Weights of a small mixture-of-experts language model, trained from scratch on English Wikipedia: 224 tanh GELU neurons an expert, 4043 steps.
Below are experts of layer 8 (counted from 0) of a mixture-of-experts language model. Rows are named router (the router's row for the expert), up (a neuron's input weights, with its number), down (a neuron's output weights, with its number) and show model dimensions 64-127. Each number is 128 + 24 x the weight over its row's rms, rounded and kept within 0 to 255. Numbers have three digits each.
After each expert's rows: "gets" lists some tokens that make up at least twice as much of what it gets as of all text; "mostly gets" lists some tokens that are sent to it at least half of the time. This comes from a sample of Wikipedia text that the model never trained on. Tokens count by the router's weight.

# expert 20
router:111137113162155112136163178108124149119126174101117134119112138116115145107155121120101078058142138154141146157125119146147105146164127174125082124087153148168163114150094146106152096104086143
up0:147124129096153108135141134089104117154100131101160120104142120108148156160136165131121159152138115124139120114152154127149084105134094079123148179130116153156100132105089123111089120174119087
down0:086137159138107105134145152126130130136140121154128174144129158128147126174135135107143124095157138142129118118125088124066174114061131102140134132166140078146147090113113122164123103094137144
up1:148187139139113103115127115133113116141095125131125135134166100089111160139126109131103116142137149123104150081133173138133144130129118084129077135095156172148159123150143108152094181148125126
down1:128132123134122210097142134113153155140165169151153158133091106091124137135128119136158151164112124148118145145091141096108142153130148134158129134147101132100118151127146153132156123121173118
up2:097097156129117109162149132124123131070155117139112136147112146111105158116122117129127142098119134148162109144111068150096118139104172126177162116121177119154112119133091113135160073150118135
down2:108136098136166151138129114115147115163142126145109116116160129147141127150162119156148122081170103114142159117142120109107102112105159102143108154112090091071128135078115122114140088126104128
up3:126122112147135154147100163132133123102088113142140104127105140123131123104141092169150127141142127158090128188156126130140162171137072131122157115085113140113110074100128124111111137108129150
down3:183124106110108117149122126127091110135141159094111092124150112096132144116120144120112145132136074094114112169176204150111137104144188145158125142121072124124074123166082138131104111117109144
up4:120134131122150135123128101147168157079107105146171159130151138089124179105129121117118099153078145129119130100113159139117133118114062135120140129149166153162118133120133148088134149135135080
down4:157135129117118077172120132186106183152129108147085177109114118120139119100117104135099129095132139114159099150139107162116131090149125131147183104162135110154131141160153126102140080136115134
up5:128155156159121132154107169102118106154127154153112105149183151082149124110151124086112120114153109159145116094127117125149092113131158138165134155159142133133113075181117110145101126164145122
down5:124140125141137077108126134143092168090154129107140115161079130122172113116141149141138142153092105131129158136129116137120116149124144118193111158145122159120141135103108129171129186135114120
up6:136137176154091093098124117122170117129139129070087136117130132147117148145118122154139105135130098105134147113154087142113113161127156126110119131108094120118109118152105135113125156108136152
down6:136119103114212085147115129166122134104097115139153148128106141122130129165077131138083134116108125134116075121090122124128158130141180156150116136135108102129108164128124133089142136176099140
up7:162129159140080176149098155123116176113106071114129131113121113121129067156129104081135133167156123085116153134115102107121177149106154067138167120130151094118109096116123127144155128110154148
down7:114109130082090128134158134137137110142158090141082131129121141095148118142129150150145152098153116136158113154146106117117121133079092155109100107123125147137126120104121104174068087098159139
up8:153132122163079149129132180142137131105111143171102113106139126140172138092147112171118094119115104139120084103135150105124137149173130151152118109106139090117136137108096107123176148132108126
down8:084130128113163103133111120147120133154126106108114143137148136150127098119117099123166148129149091107091113149150145119118123116141149106164107107141097163148136153149110107119111131083162075
up9:139127093168146085099132098177115137117113136124143133143147166108128112109164159119139160101118166180139138118137135137092146127122134144100183144124097117095128110136125106178139113122153062
down9:162124146115155112133178130154128107143136122130134131149118122099148108165126100157111148108131164101163105142119149115120141112137105128172188112150089122114150096154147117095212099127133162
up10:139170148108108122088086143098135133126102100115171102100117108084134108182154122144141152095103104100098160170123132146150064137156119164137135119136154154121130151154096118085107070106129167
down10:121155100139144123131115155137104115166141098162116176161119130103078162151117114135142127148124159148145127149134145147126153154144126109086167144158129155099103147107142153143094127095115161
gets: " out", " up", " time", " back", " end", " off"
mostly gets: " back", " off", " down", " out", " hand", " way"

# expert 7
router:145116104116139128187129140110111123110169140124120156118140177105123151104187103117070125121094169140124148119164075159163115142113093141137133135137126153155088115146114124154129085075135150
up0:120112094122115113137117137127165133154174143096110133120142114113110133123127118169067132166097146149165149150097108124128154143163111157152080111137176123187100120133134102102107112102149107
down0:132155140147123145148093115176129149096125113103130118070125129115141106123148131136178119109102132115163148105125152097110148107139076068120137112116143130110108140155113148098113119112155105
up1:159181103106110123174122105131130143084115151134085169180171163127121126138137130111131076120110152148132173126127142125111093123124166100147135126106113131153152112117113111188118188105149104
down1:109101132092124132125066130148114074147111106067136119118127121106145119150130149094118132149102121121143122107132117149093130170160139122126129114092143145125132142119122095118131133110085165
up2:103113127140159140160137173104130110140121137144124102063117147141121127145148130117127121107127107166112137118121156143084111088103095096121126116118134107143095098139115141161121106139154122
down2:147143124121160169123109106144105108111170126151111149130116103158137095166084119122110149091099131111137100065109087144155148185116103131115142135152193148123085093130132131126173141106141129
up3:134149078135098135114131127078120090117146138135124136109106109167130116071161120143168121109138130107115129134112214153112088132156132157150130147152110111110135109172111148125118146058145123
down3:112112177118170162129065101141137182115137138154134139126161137138112194129099076147113111162130158164130122135140109130119145172103099132143163138098106119097129115108138081137127139153134119
up4:133140150138138099190148120103171124101153136120114109091122153138106163127134087140111097182125116104146119163157146100136145167153133135130136150150124098138111158141139131136156124101145113
down4:155107130113120134124104126120104137133108111153091121138117143124151109107130125109145074123170119106126119122136137133119142148172139144133133103165092158140141135170140123105148173109122114
up5:177122178139200139178120117113118114131160092122163076138134153137112122114092120112172148153131109149122144124092106158089134123133157156108164117135131081111192124160125154125104139132182116
down5:088123147146150110128110138171116153109090162124133126143113111122120113105114129157152161122067090136138151113124136141135146149146134105172065130174118146167091094147109146162149097121102089
up6:126123112112165125085091161120152126126119113163127173165143103143116137093146148143068126131128112140126131161099143129077166139138117138126124162181176133144161143107134149179113089150076138
down6:149163107123104169162141129129127106130117109128148164104106145118079124112135113134110122100130123074099145102114132108123103137100146134111155139102146129094081150133159119125131180133187119
up7:112137124142151133106109163145118151085183139152175140104114108157125113101118148132132153155084142128150128144107087149139103094146157100113099141159095150118119125169120094095153169117122157
down7:114086126091141145084112106123135122124129153151133115097161118106177126106103122145133128106122153128122146139136111119172136127097104148148102112129130116140128165127128133162128073139151104
up8:117113129140085142138116089159159135113124165087157143113125131099100126121161100142129119163144123136100135116207135093150160122122113135102165114106125111099091114143147095177184156144103148
down8:101141112080108096115159153126138157158161141095059133158148145163153105109135127170162181120118131095175115110117103073089138151115165165152142125124156099136110129112158135137095140132133153
up9:135135130124131122135134112096132144149158142132100124118120142107139139178127086118089137178132142125061112108125166081119133171108142143157140142110097131200137152155152161138098102135138132
down9:141091147112120092133111099116137136129112134130170117138085131118147164152101085157178152078133152083120136127129123129103131060150115167144138148111133132075146129114144116112097106113127173
up10:111079158142150144164081150146104140181141153134160113086152147160131134187106137130127184100130146148124159154074131121106124084138133129165152099122137165113145130142091169155115130136158143
down10:110142103110086115066138132159148126130108087105140089112122137122107123092183135142153089149166120124170120161109147126144129170117109108137119127157107125132123116146127094109098148141152109
gets: "-", ":", " /", " •", "|", "s:"
mostly gets: "″N", " Coordinates:", " Type:", " Class:", "Scientific", " Location:"

# expert 35
router:092128141109115100166162146116087153090144137105110132142153134101098151100142114104102122082058152155104176138144108137172127145124126114125104107112126120146114093155106176167133114075105116
up0:133165149120134120130106174146094100178102141157084141156152095132143138091126101144105133156120161138126148129136100148131161116152193114114126136116103125099100124146114100133135131159176131
down0:117148120136137138094119110123173133079117111141125123104114134126159100134129164133102136120111138157103147153151167159137128107112164129127140147113100151146153159133107156147107116113145086
up1:141136114137102105105108122102131089143116154134125120103111120134101114085208126132130143107155130142131105147138097084151100137124141132099149092161118116162119116173120127115114109151138113
down1:109169097113140129113119077151097156136093148116121127139166171118106114079095134124114089157092158133145076114136107162119142119175155138078142165113175159152114122127120138098135140100100117
up2:128130106134156108075117141103161127142117135163072120092136133138090125124132142118138100136163149190140124187099115154120127150147127109099166126118153146122130126140121093143106119142147077
down2:129140129121112116147111113181122140129068120139135162101124088131122124124114157163122167128104130085154157109118113135127115100165133102157127137139114111091130110127163112104129153147117100
up3:129116108120111141116112134147117172124130153117114183137139091128161106125214137105131120120092139128118170167160111114126119149115128093129137150138142144144151117126138112141110169124118147
down3:058121107178093141101151136137113100172168121144158164109124100129125124078069138128135138161154152143116136107111168121126171144149102136169121133137162144117163112129124130161130141133171107
up4:140116094133124130102116110120141140122133115129054138106156104104152121139127098130128112126097149150142124143126117112105129157150086189110120094142148144125121128130133133183122090153123161
down4:138153126098148113092131120097113179153129108131179114149111202138106118139123166110122067122131129137127171098181109120159097087139114137157142121141168112140140127132128097161141129094140140
up5:124113176148127129085141145160142149101146125122093125110110121105154171167159100127163155136101104136185132103129103157096111125111083099173094092102119143097126139091088161132135138093159135
down5:160106116136124184137098157096112116119115163123127119154149080138175117157123161134089124144115114141150124097122131129123087124122145147110083103146176154139123139178140108144125153179083086
up6:155140140142158093134145128160092133140139133136091120110096097144156123161166144116108134135114144085151131118203115104107116125100129104095116107088135112074098126099158144108119119142145088
down6:060149137147072161125156120140178143092126084073163082119140148118115118165152135098147133152138113090124131072122143131129160112134127144140112141107153134106147170169138149143126134144120178
up7:125106132121157145167090073105137093123136149111123109147126125124122151109131104124139146102102110131163100065138141139124120092097107126130086101086107120166154168099116126120074118115135105
down7:148120158123144130112173073167093111133091162156147136101104104111136136152164108103116086126165163129143113135134136115149116108154133129160144135120131110128105137125141144109108109138107158
up8:148132125137140119091116088142119149119160080137134139129102121113151112119147138118140134109113165110094128097144178175158090122121167123151139138079112075123109155136126156091120157155138173
down8:107120168144134096175144139169172129109157142115105172113117106172131150100137105149144128086163108128099150118164113082138160105074161140113117140116145111100132090147100082150147137111121099
up9:129119110144143136159121144112147130134140126133138148133132201121151136183144136096106081112119154181126151114124152149151147134117116171125134134071142124146151107133142141087107126190113145
down9:154094130142127159112124083167107109161086161150133124090113137076126158106150115128124168130165139147109135091099134117118115071168115153132148133148157108143084116156094098120100121112134148
up10:153114129151162143122160085112106105107112135114085165127124131102166151155128128156090093069144145141117124137132157113140121174114139113125098140114127118136157113170132171166132136109131153
down10:155124118081137148105114076148097125138142148138120081131110093115132074167085123076112121146101126108135147179134123128133125144111157171117121178097098128102104094140091121117098121130126101
gets: "\n", ".", " \"", " N", " (A", " \"A"
mostly gets: " \"O", "American", " \"A"

# expert 26
router:090128138110115102169162145113086153091144135106110131143149136102094150098140114104102121083059154154102177137145109139174129145122126112124102105114128123146117093154107176166134114073106115
up0:123151132118134162138098145177093138105132144119092149161179137149144139141155131174192120131110166144134125117129118104109128134119161133119143175152132138116119094136080143150164116105105112
down0:086086129117102135158117100114122084078109197127140075131153116137112129123144154155135130162118079110120111130080150119120102147098154167093122121145178127130127111132116119119107144154089161
up1:141125152128104116117122148066131115118147103112140162116126108159128147098124157137117100119096104120120161084159152144201140132108113123089108115162113106129122127117117144127138156082120149
down1:118133137119133138136158129184108114128162098175128141145144142129101158084117111124118132122112133180145130126122107122112159152100155156143134197150154136115167108152113109132146080120123104
up2:133146147126116156156102124129108130127109131150146145118161155066127122107156082125163117122149128107127150126114130119141121077108140172136099078116140124133138104136098071110111113120096107
down2:112160104119115088097168161132158166156108120138145119087183120153108112111161159124141161090150160125124139119146185128096162126132126163114168164144124153131156139126115139134117136142134149
up3:152121132124115110121125137153142141133103136104117139140116139112152128100129110103147155114161128112161114102120151164105107145095134117148102170134139114116121119136088141161160168143129155
down3:115130138113122132103122140113115138121127157111157137159133081124136101096143142120109116136150125169132114106123079205136131114153169122134107107136160092128161144119111100143157081092115149
up4:146083114132172091138151093120145137097162142101097099141176176147111129126143104120126137122155149158122109102122167118128110119143116146146116135122152122109094083165138105130082112127129149
down4:132154123120104157086148132090132152139133154116142112170100114117130157135145162115167174108117110119104136126135114142177144097111106129115109165146125160135154130112135151159136132112132130
up5:159144111095105172115157110094137141191144131141128150128147157142128151097107116145124167114133130090100109105119169109145134132121142107134146127144147126117124169168098106136191145113121124
down5:119154125111144106155081142167078148133179116106163120130113144127140138133169115094131106088128135101160118189128148179133105130156106122137105115147102178145096137141138114170106105103135081
up6:122149146119098137178149127150125137122149137141114162149155138161141157134132135113118088131107130109106123089166153157086137141141155201123169127132199143149114125142134146148144159131113156
down6:130129128107126161131133187134164169134145110167126138141134135114096113095081098093139108153131094108113134091143098111124157121085102132102151125160151134075071101175102136123151108075125134
up7:114100177150148136211133114128133164126157104141165139083132113159125169130164114103162128153146126118156159142115102120114100136099119123153161102139090170139135140151101155156146088140104117
down7:125140128104149150118104135112130146152058159106128128116130141106153152121146111127163111126129111148167139146130128140110127151126106118127067153077109128113087145072163102124151106084115161
up8:088139084145143133145150124130134143154127139094129139141123112123130148127140143147122154112097154175114134109134095150073122127150076130147119125108100153160117131132087113113135090140136109
down8:107085149103105134120110153121096140088143108084139124116105115134125083114110154147178123157127117111069129108148148153136118129117101130152071084129148123065115150125123113124140100119108131
up9:146152121157129078129136129126120112100134140146071147158115117082094139094152115134133143084075116144138156139135130125164117094076128122174131088131110114131128115147086138131118092116162135
down9:157080106114145174138104109104117181073166143105144126154118097129112087134126065108137138124119098112112075132115155087117115154099129120083166121130127172126143152077121160117079091119117137
up10:141143096128146082127132124094128165140082133150164148108083128140152185128130137135141132124115153122134078084123115128121099161136059120133150091111106124127167150106132168071119107084135120
down10:129112113054110121096125132141129121155109152159092157128155105086142146126123140129131148154141121119102148111118131152095105133145065115096108138142105143135118148123151178136162122137131138
gets: " ", ".", " A", "-", " E", " However,"
mostly gets: " Mik", " Ay", " However,", " Anna", " Ak", " ESP"

# expert 14
router:122127127133118119144157172103090183094158125115121152142164135115101156092160114119100105084059139166128163149134124113165116163122135115111108116128154137120087092134101156175122073059112121
up0:155130086135120131135153149093130133129141144152153138132127131149115119142099136160117107106107110130098127107071100136126135136134164098161183178114152152149146084132128129077158122143132095
down0:120142127133094153129131114168120083104127127093143152102117111139163120131076136143153105124127123141122179152179162112108148082129079147120147140114095103156131106142091125129136126112099138
up1:126122107130107133143093122098092113110122167121121065131134103124124143118098126120130116157111105177123120104151144143142113115123157133125103157110121111164140098145135136108169137137107109
down1:133162107143108127092120129107124168168140147106122109103122143128134115121171139160136110104153123105148119113161131119130146096153116170142087124121140113109063130137108128125120118116173111
up2:164104168109134123135156090116137140149111136134135173082155115125175137143131145147168121106149171085131139155130140139181114100145143133095163115141102114153145122162104105086124106140114150
down2:107130161111151152155142132143162076113129090105107120100153088134130138103141125135122102112095129118133156145118173143078109097115125126107116114075137131142121117123148151132162132110097129
up3:155125155121126111141105120102117143125109130120125107164082129152081128120129122163105114157115141093149169145150121135111166116143123150137123084155165160134144133104082127163156107123146171
down3:143130111142119161128159166166144095144141134172146112098129116120162164091127148092143101095116126169123150110113177133140139106084096143154136146136123116112118122146136131118167156129104138
up4:144091152122078104141138145104121126165098146128107138120135135079143174133144120144112172080093141134153110108074133150076106141133117102190106117129134148133131120128126126147128162096130135
down4:105083149125142119127137109085103120150137089140138130126136121120139110075157101147110106144159108099103082106171164119135150121135127159117109132165113127106108144117114144113174094174180162
up5:124085095136099120107114190089118138107157118122124148139112148157138149093129132170108130082125131131104101131103149122173128101093189142118120140148107125119125106114121104148112126166082133
down5:133088144130112159170152129116148082115132162139147162128101161097123155153065109137140115131157143144139135156145111174150108144100108115108141097101125114116122114105112150130149152078114127
up6:119102099127169169138128132114101158140118124142090141169148104152143130132171118161135114130131085131131113111130144119120125085164178145116109150146144113167081088123132172166119144146107105
down6:158145106110094093130134100082080157115105139119143137131110115123107146102114150122136140127135106119113181171136109109115111092124093113181137154135086132116133135143121192173087113124147135
up7:150124142119110102155092078163116106137145115125150132152134126142161134100116092168153107121113147148124136125137125106135148074105166152145097142133143108111148086132129085124123173108128148
down7:069122142047130158121138142135141136121094154129157154173143107113134085131116144137153150143138128096084102129116153115141135105137108167147100096133119145118131102141141101184133092126164138
up8:151147121143152072135100145106176094136170119112090097148135170128115123086115139095150072149122156155127152081144077110139112141147141106086107164123145124121131137066137152147122107126143136
down8:147102133128096127104094099158115089116153158123104167140159131142096151120122137120104149191125106094135121139160152131126162144152136130124078121151097132100145144098140135160139129087135092
up9:157169127108147134150131090145092123090138155137141161103088127178172141131124121135154175107122125120176102141141135143140138173105128131104107135076149147110153123127135118108158157117118104
down9:085125108169178113110083076091122106118106168098146130129160113128116179108154147142123154110169079150112136099094107148117136135157100135129165143120170119115130126112127136126184185119111126
up10:108195129086147165129122131110137183110143087137139140111137148097115117128144141154148121107106164101171164073121132120127159124110092131123117140098095135114117126108146131137117088149136092
down10:107140116117114126128109114098176149170167139129130123122145124116148189113111143177148113143147084150162129158172150114107162070130115118203144112124114105116153143150123174188136116162111138
gets: " |", ";", " 0", " 0;", " —", " –;"
mostly gets: " 0;", " –;", "–0;", " in)", "–1;"

# expert 46
router:118120140123130100139139163120121127092131140106098120124157156093145146109180127129092096100127152173136125138149102175158113165138100129123119116139161114144127103144120140117127122067133165
up0:131133142094123123129161136115120121124146159149135110123166152113140154153104143105148133117111130129139111135113178156127055172119150113108100113118128120125152136112138131120149119125152096
down0:118130098137140143157111129104126124090092151105099096097121121154143093155150143140156122142092114128153131085130108148125094083114093132125128149099124158111103168139100129143105136124115118
up1:120142138116110106152145152134129117102134109071139132109131088124157089138151110139122129105139086139119083117108165124091157125127101141170176126111120133139102103117097111111102119090086157
down1:108094081136132130151123169181115117173107113117121160122151134126138160141153123143149115153134138127153078121131111126126150130125170096128118158136088198108131097132124139113084063100122095
up2:131126098117147086147175117162114139153105137079153086142127129122127115161107146065151125117100131107151120130154145170143104146109137143100149139157122140112140173113100135112105178127116194
down2:169139120114132181106153149118166119147142106167091128099107133105087074094110095141115145149124112128121141101153098158119106104122115123146110182087175111170163106101079120151132133143128110
up3:141157092140119143125130098125147119097141103133138139136129128124112147143138173161146166155144157128108154116155145078137165137148111123163096158118132131109130140095083139123102094082129127
down3:121104117110109128159149110127115098146108136148096121147104103154119107107121156114186116099141068144117159145131133128080106105091163164089137177158101135131114121155127153124157148132155126
up4:103098153137133120159105125119131144146097200173120090098111166137136180095167135124158099102113111108117159130165173091137099122154175139156080119111106153082142157112121142132160106096111129
down4:162142112161127178130133119109147113110119119120134174160087148172160133129138127144118182150101134159097096117083138137141169109123117113118180105094162147117117115147117098114088154087120110
up5:138091135144131075132127133136118129095098146156141112117121121136135140153116153112170128095162136148104148094160143182155163134108136126093136175155209138130151136148104125136142149173128117
down5:112135110127126135128144113113126109103134104138126149104131133160152177147159110128106161176101161093136152104113103131127120158110144162128087166144138158119113114145169160118143132097115129
up6:154148171115126136140169115131127098099144139091156077140156148130125078128136100098128135099134122197128163160124118126140115108111157106137126148079149152136142103142144130108126094102112185
down6:108117083166145111111151144155152113109142129114117143113144158106147130135125150128135138143143093115099136131158132148110130144150166097101102084079129160099153131097156133059098114150144127
up7:127124146091164155094101131104140151098138128111129129137103137105132120175116134109137100134140121101074120120114111126155149156141152149122172115149115099183127119134113129142152130097130113
down7:116129118173158164113121132126133164157086138144157091102109081112121094098145121168121131171128106122132118141151147111122125115118118134161087121097110120141098081165127143122105139151160120
up8:114128134076106111101101123140162110145136137142184125095101104147138150098096125162144107161104193114095135126123102121149108094162100155117153153111158132150147128150117156138143139167160140
down8:088175146138122077137167113109048167084128105145112137148113091124126144109102117119069123120124168151136152160110147146121073121120150106111101152165137141145157120122121095124088141136180140
up9:101144121094121183092132095141110160118135117091117132108145120130111141142133167136136087134099087146093157132143105095140123098059170130115092124120116123113116109134167140131131147161128099
down9:122089140088155139167129147057111140125093143110111136107145139139137172163096128147109143120191091113152121123127119122111145156135082116140165175125132196126091122126131126121110130119113134
up10:111139169133109134150172137106130155123144089138117127169106109112106155103150131058109144117121129129100111135119179132103174087129110097102111151119108099109121127145139120121133112087118148
down10:130124110107145160134149148112092081129137184146119128107173104117116116103174116112114147140143113134124112123136123114158149161153152134124113119103133131123126132101149107089141151123201113
gets: " |", ":", " –", "-", ";", " -"
mostly gets: "|---|---|", "(s)", " :", "):", " Pld", " Authority:"

# expert 1
router:109141126141132099171175152108104127121159180115122131089157156132121136110141124106119122071119124140136153142121117160162106138101126128130118123122122120139149121182119129155167123070135159
up0:161148106119130140149101138101127161114106184136144174104163152166105144146101110153137127137153186160151118114103073123134102125101146144179178117124142123103118122184142109114129150117119137
down0:130135161117090109101147128160098131150140130120087107095140092120133125136142129142103141124126173125125158140080157133137134105129100066130118111130158113162122144170159104100159069126097132
up1:169064153112118072102126121089127114135136161103132120144117107075122125110151113122116119132121134100156122126171112129104132109142189135120181090139134128170119137141131165178118160107136136
down1:194113130135123142154129127172126146095135109146090134161157128125146131100126109131172164156170101134134142115145154123143151159142148115147123116159160116074087117098150120135142106137109135
up2:179135092141146120116115109126108173132097117113095154125088132098129100090115105134121107102123109114126136135136144194123094125149091116107096115120167114114125142141111129142154132147123115
down2:123085088136136139147139121149142088111121133123165110151109100091111156152124077105119148117097138087118156118131151149141108171107114147123110130134121150167076186077140168139151065106145135
up3:134168113165130144146158130157129121181093144135152087145113102109133133094155148099139166076128132150138144149116118121122105133109083136119126139176105122105141077148169116121109135119158120
down3:121100138207162105139138097138102165076129132100140114100114134135106147153088180156124127163128095091149150097113153171134130201151126124138091155126103124139151150144098158097155103179116122
up4:112101100153097133147122134173089074129086146107121099099155152169117089156154131086138125120110126127130179102136103123139135098106140114132101129113089108140077157080107130093141105114141161
down4:151104131111133149135154147135145114151170097148156109087126133154114104132158127139077131105108125147122130089123097140121099123094123126097116114100128136077168187180119105118137138126126172
up5:152126107088115135120142135142124154140117090097095081161109098127137144137161161161144165145148163142148146169101121112119112157074091136132140136099140117136088146128112116145067095156108107
down5:140081127156109143122117123135132123117146122133081127113133120175179126140166107125097137127126125116094088123110109120096091122125188149138119155152173112130148152107102098119097145105145136
up6:104172113197106097184157111144148147063139149087126153105151128118086093088139129137124150137104159072105155151118208102114144093112132139139152150113145086094131113094156151131132135148130110
down6:129136130129167147126154138134149120121160083134120097125128136121142154069120161170143166093143125109148147147125087142113085152148125108152131139152104175141140122137154147136125129064144121
up7:133133140150134160119144146126186116134153133104137103143136118151105111129142149097171120139085122131121099125176111131171111097171115126146059123110131114123157105132138157151161145092152094
down7:122095115089118119143149135131110110101134166131142140127129105090119130154122116130088105077112144146104113113146159122081145154142136125133100133105141120136129135136103099117150120105102123
up8:157105145132125091129155101152142156071146083075099164136082152125107155091134138099122114095136156101121155134112140104111168098110104146137099139136131127164125140164138155042128142125126118
down8:093129144180128137160108126149107132134148112125123111141158106127202098112183148112168111125126119112107110142158149132147167119113151107122140143153120118084152104145132101098094161119106131
up9:151112105120127099118133132144091109138137142123158137106174102104151146159138145122142135139163068121155148172165115122147121156101124123109122133168100154124140127081135135129126122186105135
down9:122174097122113137125109145116133129137095146156120154170090131162140108135157114121113112111145178131084119163099089132146161113147108161140132106130149142121161103124161075154189129094161139
up10:111151099092123094102166160165139131128101133122125146141109149138139120124111146137159136131083112100146144114097160100122127144118133139124154117108118132128152148142126105141145155138143169
down10:131124150094162162146116125152060135168116098140143122169131123125149128119149068102177117170128134129137122101120100088122145095117131106116154123147136094114112102160106089167097131125117151
gets: " with", " as", " of", " including", " have", " such"
mostly gets: " with", " where", " include", " including", " like", " using"

# expert 32
router:122150103140083107173156151123120168129125152113091127115165121098104131101136093084112120108121180145098135120101123097119078130117116173161151129092116133118132093132105112159155119101105124
up0:120186152126089139147143115116114102106106111115100134102148149120066133132115159082113136140106103165165138113102106137174130071117138123140148106107111100111117126108144153139172116085122133
down0:155118082136105089142089074176112121121102129100113131106169153161101090087111160125172141144152142114118139169138121113129129091134105134143145141124153101109111160103098105115136132128189127
up1:124129135107111129128147112102203095083105116073174123089104126093116190150141150091139160145083188130106124174130116166125173120120102123145105100159153122165139080116122083108127138154163125
down1:132095088182086132120151139122097133131117190150080132133160115160112132116147091116170201124152098115081092127120099132153100139053169155116119139126146136126115100153115175180151104133128141
up2:086135130128135106151117110136159097154165131147102150100160134098151178116130125140140159117113087139162104157119104110121129167152160124138095124126138127136114122112148115143151108110093128
down2:068107120126125113131135123161128128126133117107105134142138133123189136145137121158129105138113093144156089126113151123112149136138095122127103174143123109105114120153142118131105115185139167
up3:138172100148118091091153122163119102129126137125160085097148114152095140114126129113120120137140111143160122121145140112167140168151119118149101128101120131134145086120172093129126104100113151
down3:122154120122160142134141128143118139142126117118098108178138159139154135147117118108099113155138129150115123113156125155140064132136103120103112127138154133121113099146118107102143113146148122
up4:093108151123129138124121107135155167104113120088149105125168142154142098084103123111122119167114176161130150133116112086134125104126129149095136094128122152144146103176136108107130131137094137
down4:189107160124124115130073129099115108165159124149166137173105129082163114137148103156180096140127112076130149112143107138164158102130128119139141126119120113117126125098137130108130125146071093
up5:128114155103122144146111136125126157142143118153142115167138090108120110121094132127109108119113136137103105127149155113107103141141093153109114165139125126119155161126132158153136148099134116
down5:135146143120112143092140152104120107116173106151110137085103137141139137111111118111088128165115185151168123113152085148149098116168172117138136122098125160160168131105116132144104128135141112
up6:115093126137107115152111192120135147114117134161116108154137131129063122138171115132151148109122166109158145163152136160135117126127124173116073137064128112125118112122113112138101121160118140
down6:126162132140153162119121137149092083136154114090111152138154134110127082142143097147116093134130102095096104140110140135118148110145185157145160125154119154161122094153125123129174073098127108
up7:186116119140162148183171177154093126144119121098122139154078061086160146106115113149147115138104123170123127133169143125132121145117138141114105109119136144150143087119060107069126082104120110
down7:150128170125169118167107134131172091155134179145117118122134100149135130124108103110119087139125143113164121152133141131113087153152182120115166073094104122162102108104158118112120152108116124
up8:156142146134162144175146141159116102089101118122168141108124147131091118126147099125143153123115142156094136140139117139125105099133116132152094162155127142143132122118172116110112121123147146
down8:156124139143069124082120125152168162156180110126112141139154129135134138143055135139152143142142141094174100134111150136146188177159125117101127109116070121104113158134128155110158111127102128
up9:109132147175120123145145121107146103131106120112120150115097128105138127133136120173191126133145129156148097117111136142098070140104102116075123087136119139133099186152130145113148099148133128
down9:149095104157151119141116132122104134109160134135165128139101108130106109085140104109087106099133130119132157131127137093110145129141093119171113154116112088144122136134089160114165089143111106
up10:113151131126124117130146154135156133139109121084108106081179140110117117115129117164078110124183127133144139176146087130102125118152126116159127135099162147102129101141129106139170094131109100
down10:139118126128150109074128152093139170120150084133105132121115108104131140183102136124129132114137135090064141121153126100124144130116118117118104143117154141134145128079143154152066109152155072
gets: "ct", "act", "vent", "ect", "pt", " d"
mostly gets: "ect", " stat", "vent", " struct", " manufact", "ct"